config = dict(
    n_experts=160,
    beta1=0.95,
    beta2=0.95,
)
Below are experts of layer 2 (counted from 0) of a mixture-of-experts language model. Rows are named router (the router's row for the expert), gate (a neuron's input weights, with its number), up (a neuron's input weights, with its number), down (a neuron's output weights, with its number) and show model dimensions 0-255. Each number is 128 + 24 x the weight over its row's rms, rounded and kept within 0 to 255.
After each expert's rows: "comes before" lists some tokens at least twice as common just after its tokens as in all text; "gets" lists some tokens that make up at least twice as much of what it gets as of all text. This comes from a sample of Wikipedia text that the model never trained on. Tokens count by the router's weight.

# expert 22
router [122 121 143 121 158 112 175 123 134 145 100 146 104 148 131 132 134 109  96 105 153 132 114  95 129 136 135 144 150 128 125  92 135 144 135 131 163 123 124 105 139  65  92  97 119 133 149 177 130 108 118 107 144 174 117 144 106 145 123 133 110  92  97 126 125 115  76 103 149  91 160 118 159 181 105 175 108  81 110 136 124 126 139 159 130 137 141 132 140 183 144 167  93 187 159 138 131 121 147 105  93 142 129 130 145 153 158 129  99 140 120 131 135 111 121 123 117 117 180 125 157 123 105 121 168 174 168 102 124 166  96 157 130 111 149 150 106  74 151 126 131 127 117 121 139 144 160 125 111 133  80 136 105 169 132 161 123 140 142 112 129 147 140 111 106  88 138 101 118 127 129 113 137 125 109 172 165 132 131 142  85 104 166 117 133 118 140 138 160 126 110 130 147 172 111 134 103 149 107 101 129 111  67  93 119  85  96 143 203 148  96 160 135 111 130 137 110 131 139 139 124 160 170 121 164  86 157 142  90 114 136  93 137 163 148 170 156 135  99 132 143 116 141 101 133 140 146 128 131 125 160 151 160 119 133 138]
gate1 [141  80 146 114 128 147 152 138  86  97  97 143 144 136 125 137 126  94 127 141 117 120 172 157 114 106  97 141 128 153  96 131 140 160 160 148 130 128 154 111  88 141 123 119 153 132 154 127 162 157 140 109  98 126 139 137  95  78 130 132 140 141 162 159 140 171 128 120 153 135 120 161  95 140 114 170 149 125 124 135 140  78 167 138 139 182  76 135  84 125 119 135  81 124 140 147 126 121 113 117 130 155 142 128 131 137 138 125 139 108 123 128 158 100 110 102 134 103 165 117 124 138 135 132 132 115 101 114 172 155 155  72 128 170 137 114  99 131 108 122 137  87 101 104 170 128 153  86 123 158 141 127 145 143 180  93 118 135 112  97  78 115 118 112 104 144 123 134 137 111 101 129 168 135  87 100 118 133 109  98 127 128 126 156 168 152 141  97 158 151  70  96  88 143 141  95 177 123 110 164  96 151 174 136 155 117 116 120 100 166 119 108 137 132  96 111 151 137 147  89 175 136  96 112 119 126 173 109 126 148 156  99 130 133 139 133 169 153 119 144 133 137 140  71 110 142  98 125 104 109  95 174 122 139  93 130]
up1 [108 124 136 105 157 120 128 124 178 156 127 108 124 154 119 125 115 143 131 153 144 148 145 149 151 142 147  99 142 102 116 132 152  98 131 124 151 135  54 137 104  95  86 109 183 115  77 143 140 151 134 146 139  86  91 117 170 120 109 125  91 129 121 154  90 121 130 119 122 125 134  91  83 124  94 122 106 125 115 124 138 160 128  74 157 134  97 141 200  96 158 109 167 151 128 112 128 102 148 132 101 108 135 148 137 105 116 114 140 114 149 118 130  92 117 143 106 120  97 138 119 162  90 128 128 126 160 134 148 125 134 130  78 117 173 173 143 165 120 111 142 149 129 166 127 112 135  96 108 164 118 153 124 120 136 164 117 116 135 128 107 113 117 113 128  85 145 131 108 163 129 127 107 117 147 151 109 158 156 135 121 158 117  73 138 101 116 173  68  88 125 169 122  89 128 166 117 127 113 113 152 135 113 122 132 136 122 137 178 128 130 169 102  95 133 129 115 106 130 112  88  88 151 110 139 123 125 142 167 152 128 118 117 172 139 135 133 154 146  79 100  98 135 161 127 107 167 115 177 143 149 139 157  77 153 106]
down1 [105 116 135 162 124 113  92 116  91  82 150 148 153 126  80 117 158 116 128 130 113 112 124 136  94 144 134 135 156 110 192  98 177 102  89 148 131 134 135 115 127 163  69 141 131 155 122  75 156 136 139 126 143 158 129 118 109 147 121  92 103 110 118 109 144 149 126 107  84 126 105 131 127 122 169 114 147 161 170 150 104 128 129 121  97 130 129 124 155  79 130 124 107 126 166 107  98  96 159 102 176 130 130 132 129 154 117 133 136 162 129 154 125 160 128 144 117 120 157 135 123  82 151 165 130 145  54 118 163 137 121 129 139  83 136 119 115 133 126 124  71 113  98 157 142 148 146  92 139 151 158 127 133 147 102 131 147 156 108 104 140 109 132 126 106 145 118 146 173 142 104  85  94 120 134 137 156 104 136  76 123  75 139 132 170 120 156  88 121 141  94 128 135 111 100 128 137 138 130 118 129 130 123 150 112 104 111 109  78 147 135 110 142 143 122 125 125 127 118 142 116 101 166 119  78  82 119 157 126 147 136 159 142  92 116 118 119 163 138 169 113 205 122 125 149 113 112 116 120 140 194 120  98 138 123 134]
comes before: "was ", "is ", "and ", "had ", "has ", "were "
gets: ") ", "he ", "\" ", "it ", "He ", ", "

# expert 115
router [170 129 109 125 123 127 159 135 139  99 107 154 109 130 108 118 109 125 135 123 137 164 151 123  89 138 129 126 138 111 105 149 166  94 142 112 156 145  90  73 131 150 122 103 125 100  94 142 107 123 126 108  91 126  86  89  90  71 149 148  91 127 114 142  81 134  95 111 131  89 135 108 136 165 125 114 103  77 116 116 133 135  92 122 126 144 159 132  84 157 100 111 133 121 121 105 134 106 122 166  99 119 130 110 166 152 134 123 149 101 127 149 160 145 108 140 155 135 181  83 102 159 142 134 166 184 131 171 110 138 110 112 144 142 133 118  80 105 123 133 129 135 114 191 109 115 158 143 112 165 119 112  78 101 132 170 146 168 169 148  85 168  94 124 120 108  89 136 146 118 129 126 107  94 143 158 146 119 116 139 121 128 151 103 102 154 129 169 147 118 115  93 102  92 121 151  72 120  83 100 114 168  82 111 133 133 122 146 182 130  85 142 155 134 123 136 145 124 120 133 108 164 118  90 143 120 107 162 114  97 115 153 101 138 131 113 150 126 123 121  94 130 159 125 126 140 107 138 107 123 140 135 102 147 124 140]
gate0 [132  92 133 130 110 122 135 156 154  83 115 130 142 177 113 144 116 102 126 134 147 155 123 128 147  99 134 166 168 123 110 104 154 146 144 116 131 132 141 130 111 139 114 175 179  91 188 127 167 177 129  96 137 115 126 111 105 136 121 140 159 175 127 146 117 120  98 134 130 149 111 132 128 154  77 149 130 127  95 118 110 102 157 145 113 127 157  97 114 165 107 108 118  75 138 139 104 148 132 172 146 129 166 102 128  89 101 166 132 172 115  99 108 127 107  87  89 127 152 154 149 115 100 158 183 133 103 127 137 157 144 133 172 163 145 107  99 107  94  98 142 139 103 162 149 114 122 161 113 139 142 127 148 151 140 114 149 123 121 124 106 132 142 120 161 138 136 125 169 133  82 183 173 133 118  75 154 155 125 137 123 107 101 123 112 107  75 121 154 126 113 161 132  96 158 137 126 142 117 127 140 109 137 109 183 125 136 145 120 123 109 146  94 136 144 136 133 122 171 169 140 124 101 164 151 108 157 140 168 108 101 116 140 114 134 123 113 118 155 125 101 154 145 136 143 125 135 167  91 178 184 123 148 167 134 141]
up0 [114  88 113 104 111 123 113 127 161  91 114 119 158 156  98  92 130 101 136 109 117 128 157 106 152 152 129 156 157 133 110 120 109 114 169 162 131 133 133 148 102 124 135 121 144 120 163 122 103 176 134 113 102 110 125 126 138 130 126 145 150 151 143 130 148 132  88 155 165 130 128  91 126 141 110 128  73 142 124 168 133 157 147 140 107 112 122 135  71 147 135 124  78 114 118 155 109 120 119 188  66 148 173 113 129  86 100 141 135 121 119 146 129  98 114 110 147 123 126 176 125 129 129 166 134 134 144 134 117 142 140 181 135 152 116  81 120 128 135  87 132 123 129 186  80  99 119 150 139 114 114 154 118 111 105 107 143 128  86  79 114 160 133 117 181 113 145  88 130 114 113 159 128 156 125 117 143 139 159  89 106 105 119 117 138 111  81 181 135  83 104 132 139  99 121  98 127 133 135 106 140 136 116 121 150 135 160 111 124 106 138 117  89 161 159 134 133 156 121 152 152 128 122 173 149  94 118 154 198 127 118 153 170 141 158  86 155 108 177 105 128  94 109 108 135 115 166 131 112 142 126 115 117 131 114 179]
down0 [ 97 107 111 156  87 120 145 166 147 125 127  77 106 172 145 104 132 134 117 127 141 125  57 136 138  85 136 130 138 138  78 163 108 129 124 107 139 130 130 130 129 133 131 147 152 134  81 142 121  90 163 116 145 125 123 100  59 146 123 129 153  91 133  99 144 124 143 141 130 113 189 128 120 132 132 102 174 128 113 154 114 117 101 115 118 125  99 113 144 122 141  97 167 128 133 143 132 123 119 103 132 137 102 166 137 161  96  99  89 110 152 122 136 104 113 202 138 186 149 116 114 167 118 101 134 100  97 135 126  94 121 131 139 139 143 140 110 112 105 101 126 138 151 110 121 135 131 105 134 134 124 122 114 111 144 150 159 145 125 139 167 126 114  89 105 126 140 145 153 137  79 146 124  89 131 108 116 108  91 165 178 114 115  90 143 137 133 136 104 161  84 150 121 147 127  72 148 126 117 131 125 145 112  98 162 133 111 119 111 126 104 151 107 165 145 128 145 113 127 124 127 191 110 111 136 135 142 111  77 137  93 141  99 113  85 170 123 135 141 158 162 130 104 143 166 127 182  86  71 118 147 124 119 147 144 170]
comes before: "of ", "and ", "in ", "for ", "to ", "("
gets: "er ", "ers ", "ist ", "ar ", "tor ", "ant "

# expert 10
router [104 128 142  92 208 119 128 166 125 147 158 110 116 133 120 128 111 132 121 145 113 169  91 116 145 129  97 117 128 146 135 136 147 111 142 107 101 138 149 154 133 131 170 113 153 134 131 108 147 113  99 128  92 133 126 174  99  81 135 152 161  79  97 139 147 129 103 131 120 151 163 161  67 164 103 130 142 160 138 134 119 123  94 135 119 132 155 159 129 174 119 133 102 160 125 124 129 101 135 144  94 136 120 104 132  88 130 143 140 155 129 149 143 115 127 134 141 124 141 136 122 135 179 121  95 141 118 103 154 100 163 132 144 130 164 129 180 105 123 120 156 122  98 191 163 148 120 126 122 121 128 176 137 108 138 164 124  73 136 152 114 118 112 115 145  94 118  89 106 118 118 148 138 133 131 130 139 102 102 112 170 115 154 127 178 141 158 120 136 133 140 133 164 126  87 146 101 189  99 152 122 154 151 142 146 115 121 115 152 133 134 127 145 116  47  91 152 134 114 121 120 110 101 145  66  98 141 157  97 174 119 119 118 138  99 131 107 100  84 151 130 107 151 136 101 126 113  82 127  94 134 158 127  92 117 157]
gate2 [109 125 135 135  90 103 116 153 158 122 151 150 161 141 148 125 134 119 103 125 136 206  97 139 162 137 137 118 111  95 135 129 133  95 163  75 123 136 152  94 186 106  89 133 121 103 138 129 165 125 166 100 123  81 131 149  99 104 119 143 113 128 117 114 110 133 144 147 146 142 109 165 130 123 139 111  86 153 138 157 138 139 126 154 125 119 150 121 168 116 133 156 117 130 131 132 112 124 108 119 134  90 173 154 181 128 158  91 117 141 139 162 167  50 114 111 120 172 135 141  91 148 136 156 137 131 159 116 160 134 155 120 120 116 194 148 186 148 124 128 146 136  96 134 156  86 135 128 116 115  96  88 137 136  90 109 102  95 144 164 133  95  75 130 123 122 133 129 125 176 138 119 117 100 119 136  97 128 150 144 126 100 163 196 142 120 131 139  97 136 100 104 116 144 102  92 130 108 105 124 122  95  99 114 103 123 134 116 132 127 156 159 110 124  62 163 135  96 144 122 140 119 134 144 112 123 131 117 111 113 178 139 147 112 107 113 122 133  91 111 151 125  96 145 111 123 143 122 125 117 156 144  97 168 127 163]
up2 [124 155 105 154 128 157 151 131 107 149 134 124 129 128 154  93 159 139 137 118 174 123 142 110 129 136 127 157  85 147 121  92 152 131  93 165 123 138 123 107 161 125 168 120 153 118 101 141  97  85  92 120 169 116 133 107 124 131  98 142 129 117 159 101 149 122 125 134 130 120 120 133  82 147 137 141 130 114 146  96 132 167 162  98  96 197 143 105  78 123 105 124 128 127 146 101 142 133 142 149 137 125 134 137  86 181 132 107 110 188 141 110 108 178 127  93 118 129 121 152 129 195 171 110 108 149 130 160 106 146 145 114 138 111 117 148  89 118 150  87 139 118 130 152 143 117 133 129  95 136 116 138 125 141 191 130 157 157 148  81  94 139 115 145 135 129 140 142  79 109 143 117 150 121 126 144 148 135 137 128 131 153 126 157 154 119 110 131  93 130  99 142  77 125 118 103 137 140 117 109 119 141 137 126 100 105 140  83 133 113 159 124  99 127 134 111 138 122 126 138 137 105 131 144 101 185 143 110 122  82 134 186 107 149 133 160 157 151 121 106 142  96 186 141 150 143  85 186 108 135  89 133 157 196 141 149]
down2 [134 114 130 125 144 139 136 104 165 117 142 123  81 146 104  99 108 130 144 147 137 129 143 121 121  94 145  64 118 170  75 121  93 102 100 145 146  93 159 106 172 104 122 125 112 127 135 130  91  76 132  70 183 126 122  83 152 128  94 137 140 121  97 141 124 122 131 113 108 117 102 111 149 139 112 103  93 124 150 104 103 157 118  97 127 126 124 103 139 137 108 126 161 143 124 137 137 109 141 132  92 110 110 115 163 121 123 140 109 154  81 117 133  70 111  95 140  90 107 149  98 114 167 149 111 120 158 109 114 108 141 104 138 147 100 126 132 122 120 152 149 149 119  74 118 102 149  97 140 138 136 116 128 112  91 131 127 136 164 151 115 124 174 113 102 163 101 142 177 126 105 112 154 126 100 187 156 111 115 150  99 130  85 112  73 152 162 149 126 118 152 131 174 130 157 127 127 129 148 120  91 107 102 105 135 132 134 161 174 117  97 117 157 103 132 188 133 118 148 117 117 123  94 108 190 155 156 174 129 144 113  92 143 120 143 115 136 116 116 135 142 102 114 117 120 111 116 101 128 132 130 174 137 163 154 166]
comes before: "of ", "| ", "(", "and ", "in ", "to "
gets: "ation ", "tion ", "ment ", "ay ", "ance ", "il "

# expert 144
router [ 76 100 135 140 163 102 130 128 147 138  93 113 110 137 134 161 147 144 130 140 160 114 113 109 142  88 156 147 140 123 173 142 156 152 118 157 111 151 118 118 130 130  75 121 121 129 150 121 142  63 174 126  89 178 140 147 109 148 145 158 119 154 145 146 151 118  71  79 112 120 164 105 111 139 110 117 101 130 100  91  99 101 138 136 128  94 112 116 125 144 127 148  80 158 144 147 163  95 174 144 137 121 140 156 154 165 184 123  97  93  93  94 152 106 143 118 159 104 105 160 124 106 125 162 131 171 110 105 134 150 125 157  82 139 138  96 100 102 111 117 139 132 130 167 126 125 110 166 136 130 157 137 151 114 142 161 114 152 106 124 119 123 120 103 118 159 135 144 110  96 132 117 117 132  87 123 133  97 117 130 138 130 104 145 161 110 167 150 140 113 140 124 122 147 138 177  99 141 127 106 124 108 112  99 116  94 110 128 105 143 127 112 142  93 141 140  92 101 105 137 138 159 142 111 158  95 165 164 113  87 149 108 159 143 100 180 122  86  90 109 145 158 141 166 139 136 159 130 159 158 162 137 158 145 103 146]
gate0 [107  78 143 149 104 170 165 146 101 148 100 135 117 148 123 108 123 126 159 118 162 128 161  91 121 122  84 136 119 118 147 151 138 148 143 103 130 122 155  78  95 163  98 150 192 120 128 121 130 136 107  81 117 143 136 154 155 113 138 123 160 133 131 157 106 111 145 133 128  94  94 102 113 130 175 122 145 129 138 118 130 118 111 134 140 137  76 156 147 131 130 117 136 126 149 128 138 160 114 162 158 145 166 109 119 118  95 162 119 162 181 123 118 117 140 164 134 134 134 142 122 115 126  53  97 188  97 149 105 117 133 106 172 123  84 160  64 109 114 132 134 168 127 118  97 131 133 151 154 140 124 152 129 135 135 132 135 171 128 151 149 138 105 156 116 147 119  86 147 114 161 106 116 152 120 107 128 143 108 109 125  97 123 151 114 108 129 169 119 121 106 118 149 138 116 161 139  92 108 117  90  74 132 119 118 102 139 114  91 151 141 150 129 120 110 158 155 123 150 185 114 146 121 107 146 122  58 182 117 100 153 150 129 142 135 103 112 105 189 122 132 150 132 126 136 119  97 159 175 123 137 107 106 155 135 109]
up0 [ 98  69 124 140  99 161 157 136 101 143  92 140 126 123 139 106 112 116 161 139 151 151 152  78 117 123  85 122 146 115 149 146 147 136 143  66 117 132 169  90  95 173 112 146 196 132 132 125 127 127 121  93 134 127 122 138 150 105 152 120 153 158 144 176 120 117 158 117 123  97 102 113 119 140 165 126 135 127 111 129 133  98  77 134 128 130  90 153 162 130 136 118 149 155 138 120 137 142 115 142 129 129 152 101  91 118 123 158 136 160 163 127 106 136 141 165 147 120 110 127 115 132 142  54 106 188 109 127  90 111 108 127 150 118 112 177  47  91  98 145 151 159 133 129 100 137 135 144 153 143 105 154 121 137 135 156 130 147 117 162 144 121  91 150 152 142 117 110 145 122 157 109 120 149 103 103 141 132 114 105 139 114 146 155 107 112 121 168 102 126 112 105 130 140 106 161 153 101 130 134  57  89 147 121 115 113 136 101  86 116 129 134 140 123 117 150 165 145 152 171 118 143 139  94 153 130  69 171 116 114 126 146 133 117 133 117  93 114 190 119 128 161  99 118 134 130 113 150 163 127 140 110 121 145 121 108]
down0 [109 158 149 149 105 170 158 155 145 152 107 109 100 101 128 153 117 120  89 173 119 127  93 137 131 136 147 105 104  96 111 161 134 116  93 151 100 186 108 147 189 117 148  81  98 119 128 151 136 160 103 151 100  84 143 153 142 137 146 106 143 158 127 125 125 192 103 142 128 158 142 131 152 157 135 134 122 151 152 178 118 114 145 106 140 106 188 126 127 134  93 171 117 104 139 149 143 119 134 139 121 130 119 153 134 136 128 116 141 102 122 168 144 122 100 132 110 153 160 124 139 142 130 166 114  98 152 129 130 159 114 130 117  99 118  95 117 168 120 123 118 158  97  92 146 101 150 156 106 113 123 124 115 155 169 119 158  92 126 164 110 160 153 147 121 132 107  97 139 104 144 147 139 125 116 125 151 129 120 119 124 162 163  88 149 122 100 135 182 165 112 156 135 132 118 101 109 108 178 137 115 126 163 106 145 119  41 177 171 129 101 154 139 128 132 141  82 121 108 136 125 139 121 113  85 167 163 120 141 119 115 102 121 123 101 139 140 141 146  91 152 122 122 114  90 108 159  77 130 130 115 124 132 140 107 154]
comes before: "and ", "the ", "he ", "which ", "but ", "it "
gets: ", ", "that ", "and ", "), ", "where ", "when "

# expert 90
router [131 104 127 148 169  91 166 127 123  98 104 139 109  94 153 106 129 116 142 146 127 133 122 103 145 155 122 158 144 162  94 165 134  80 141  73 120 140 128  77 139  90 170  96 131 114  93 155 137  74  99 136 142 123  80 131 119 105 135 176 109 143  86  97 129 132  93 143 125 109 110 121 119 163 138 136 124 116 141 129 135 117  83 149 132 117 169 154 155 140 139 107 122 113 133 129 140  94  99 117 100 138 142  95 144  99 116 115 129 126 140 154 119 161 135 152 106 118 136 125 104 194 139 129 137 186  95 112 170 101 167 129 118 117 156 156 106 107 108 126 138 136 152 163  91 147 133 115  94 166 100 126 111 128 143 155 127 125 126 170 104 121 126 105 134 137 129 115 129 136 127 117 162 133 142 171 150 136 104 129 144 118 174 155 166 134 145 151 107 125 107 111 190 108 137  93 109 166  74 156 114 125  77 119 115 113 128 183 160  74 118 160 114 166 121 119 132 127 120 134 145 176 148 129 107 110 162 151 140 160 128 110 112 121 125 175 135  92 113 137 107 125 139 163  96 145 155  97 145 123 158 149 128 148 131 150]
gate0 [148 167 148 102 169 106 148 137 127 154 140 161 100 158  86  86 152 127 129 123 147  95 110 183 163 101 109 138 101 103 146  89 147 126 121 128  94 134 145 143 151 142  99 123 130  82 159 118 164 147 111 126 138 166 145  91  93 140 136 103 129 129  94 148 163 158 118 119  70 149 120 158 103 213 170 163 121 131  98  78 170 116 146  93 142 130 140 122 141 130 150 117 108 131 138 101 100 115 132 145 112 146 137 146 150 138 137 143 134 124  76 102 111  92 125  89 104 105 127 139 111 118  98 151 140 119 128 115 110 138 186 112 126 117 154 124 115 149 132 142 136 136 138 121 129 127 119 128 174 156 128 127 103 135 148 137 139 158 153 156 138 147 137 138 135 116 119 142 133  92 169 137 140 133 143 121 113 140 112 139 112 111 128 130  94 130 138 165  97 103 128 160 160  84 196 144 118 128  98 110 138  95 117 174 119  95 130 112  96 119 125 114 155 129 123 129 136 131  96 151 112 151 127 157 107 126  87 141  97 121 164 147 131 131  85 151 124 154 107 184 148  98 166  89 128 117 147 131 167 119 183 150 162 159 150 142]
up0 [ 98 142 128 150 194 116 104 132 111 105 139 157 165  94 106 126 137  92 120 143 110 143 153 115 132  99 116 130 128  99 145 105 106 151 117 110 137 154 151  84 155 117 151 145 121 148  74 139 142 146 100 122 133 147 147 120 126 119  97  45 126 134 106 131 156 157  70  62 106 105 125 131 103 139 125 129  85 123 132 146 105 150 105 154 120 134 149 118 142 146 137 165 111 102  84 150 105 138 113 158 115 131 137 116 144 125  75 114 161 153 122 138 103  86  91 150 136  90 146 137 143  98 134 151 103 115  94 124 150  99 145 136 110 120 150 149 174 145 161 127 160 115 139 107 165 179 144 126 156 136 107 142 118 115 121 170  99 149 174 137 166 164 112 138 134  75 109 172 136 117 170 143 184 126  99 143 151 114 112 136 119 101 145 117 140  95 142 127 128 175 117 138 147 130 128 108 144 131 142 119 138 143 120 159  95  88 170 136 118 135 142 135 143 141 109 154 155 148 130 111 115 110 125 108 146 107 138 195  94 141 135 161 141 142 122 135 132 176 115 134 147 168 118 111  83 107 111 127 127 148 108 108  94 124  93 122]
down0 [ 94 146 135 131 154 134 126 129 121 110 133  78 123 146 147  84 138 158 123 153 147 149 134 103 153 133 110 121 193 153 103  82 123 141 155  89 159 129 139 147 102  88 151 155 136 109 152 121 146 135 124 116 116 113 106 114 192 130 182 116 156 168 118  86 161  85 136 146 122 116 128 166 101  88 135 144  77 172 148 123 145 119 148 130 168  73 126 115 143 119 116  95 159 138 190  95 132 137 162 100 103 171 163 128 141  56 107  98 143 171 141 120  99 145 114 132 132 121 142 115 167 147 152 125 114 152 144 151 124 131 163 129 116 129 146 117 151 142 130 153 165 132 116 121 119 108 107 139  99 140  83 186 124 138 115 116 117 159 126 170 143 130 128 143 160 143 111 126 148 127 125 166 147 130 113 154 146 127 118 132 161 176 157 102 138 107 176 149 148  81 130  98 115 109 127 128 110 154 110 139 109 153 130 116  79 137 145 135 160 131 130 131 163 133 127 111 113 101 106 140 142 135 138 151 153 122 128 127 135 117 146 143 154 145 134 136 133 142 169 142 127 109 144 158 152  63 106 155 130 138  90  99 110 104 145 157]
comes before: "of ", "and ", "in ", "to ", "was ", "for "
gets: "tion ", "ation ", "ence ", "th ", "ity ", "ent "

# expert 87
router [158 160 129 109 158 151 170 115 143 103 122 108  75 123 138 152 153 148 149  94 118 157  86 105 128  97  96 126 102 103 121 130 119 105 141 123 110 147 153 111 135 152  90 170 105  85 137 107 141 119 141 120 127 124  82 145 121 121 132 137 164 130 113  93 129 109  94 124 123 124 114 145 181 108 170 148  93 119 128  92 110 109  98 110 127 107 149  87 150 165 134 170 119 162 117 126 104  70 147 122 107 111 110 139 142 119 109  97 164 168 149  90 122 169 107  97 143 159 136 100 123 136 126  96 139 122 139 119 148 105 156  87 146 145 106 121 135 133 145 126 170 120 113 108 174 170  91 137 132 113 101 190  95 140 153 131 126 106 148 146 115 100  94 129 117 148  91 144 149 201 124 155 109 143 145 117 173 110 148 180 113 138 144 137 126 111 101 156 151 130 110 134 152 140 123 146 114 147 131 136 141 107 181 129 152 136  91 107 133 113 109 152 146  98 137 141 143  85 148 172 147 112 107 119 140 122 126  87  75 125 118 132 150 165  88 108  83 123 128 146 125 121 136 114 111 174 146 129 158 158 129 157 149 119 156 118]
gate12 [152 124 140 159 124  98 155 131 115 145 141 115 112 125 132 132 143 121 152 126 150 129 160 146 123 129 123 159 144 159  71 124 116 137 125 104 144 128 135 139  93 115 117 133 143 142 146 146 114 114  94 129 153 132 104 118 128 107 122 109 132 148 123 134 134  85 131  89 133 135  85 153 116 162 135 137 180 119 118  97 126 138 116 117 145 133 133 156  86 164 151 104  94 146 143 142 125  94  99 157  80  95 104 197 122 125 146 161 155 109 127 144 125 142 140 170 120 133 122 130  82  53 121 121 129 134 134 119 115 146 116  86 143 133 115  88  96 121 141 105 128 122 164 175 117 113 132 140 126 139 108 137 158 117 107 107 181 137 155 100 135 119  86 186 124 126 133 116 119 125 100  90  95 161 156 146 174 146 142 133 115 137 165  81 127 181 160 134 120 166 137 109 111 118 160 149 126 151 117 148  93 127 113 144 132 122  70 159 128 132 135 121  99 179 149 125  87 174  98 120 113  95 159 120 160 126 169  92  73 117 132 109 102 159  78 144 148 117 119 148 107 133 163 106 124  76 131 131  89 101 111 178 135 131 115 123]
up12 [130  96 174 151 124  99 163 103  92 154 136 146  98 113 112 133 143 156 124 135 132 118 146 136 120 165 110 128 120 142 124  98 122 124 171 124 106  89 139 160 133 152 101 140 121 124 101 155 131 142 119 125 160 106  88 154 147  85  92 113 134 129 140  97 115  98 133 145 110  90  93 125 130 150 139 136 175  84 149 128 139  96 120 103 162 111  93 121 111 175 159 106 142 119 123 148  92 113 105 136  86 108 102 113  77 157 120 117 190 108 127 164 112 158 110 150  80 126 126 161  92  88 107 138 128 115 153 168 106 174 140  92 144 145 140 118 130 164 111 106 139  95 139 142  98 148 149  87 122 134 109 192 127 143 136 116 140 149 137 114  93 140 101 191 136 119 137 158 102 145 112 105  97 132 130 148 116 144 131 110 110 138 134 116 129 133 127 151  92 181 121 121  97 148 149 146 130 118 106 118  56 118 163 164 143 115  48 117 108 127 115 118 103 138 140 127  90 125 103 118 117 101 135 133 105 127 139  84  98 123 152 126 111 173  95 102 137 130 133 151 157 108  97 138 137 143 138 115 109  88 108 150 119 151 139 127]
down12 [130 133 144  73 166 122  73 170 135 151 141 138 128 146 128 153  94 117 113 143 175  96 106 107 160 150 114 137 151 140 152  99 148 113 125 109 115 188 167 149 129 123 176 144 113  93 110  79 122 130 159 138 136 171 149 134 103 123 142 100 113 148 125 157 121 145 102 154 114  65 179 107  97  92 169 109 139 150 123 139 110 164 164 157  95  81 133 146 156 110 145 139 124  84  98 121 133 155  81 121 137 144  98 127 164 170 112 127 156 116 129 136 154 182 160 137 143 139 113 136 125 115 111 129 133 110 106 151 151 143 130 165 123 154 147 134  74 140 149 116 117 104 127 152 107  96 148  85 142  88 130 123 118 129 153 135 108 109 128 165 119 107 127 134  93 154 164 143 126 122 123 130 146 166 107 125  85 102 138  90 102 128 130 133 115 126 131  85 147 163 166 111 150 140 144 138 155 142 131 154 111 148 127 100 113 127 168 142 118 133 177  97 129 106 198  87 159 107 108 124 105 134 147 127 111 128 111 180 136 132 115 155 146 110 164 120 128 128 148 120 131 128 137 138 108 139 114  94 137 131 106 174 115 134 109 113]
comes before: "| ", "of ", "|", ", ", "in ", "and "
gets: "% ", "ity", "York ", "ay ", "School ", "%"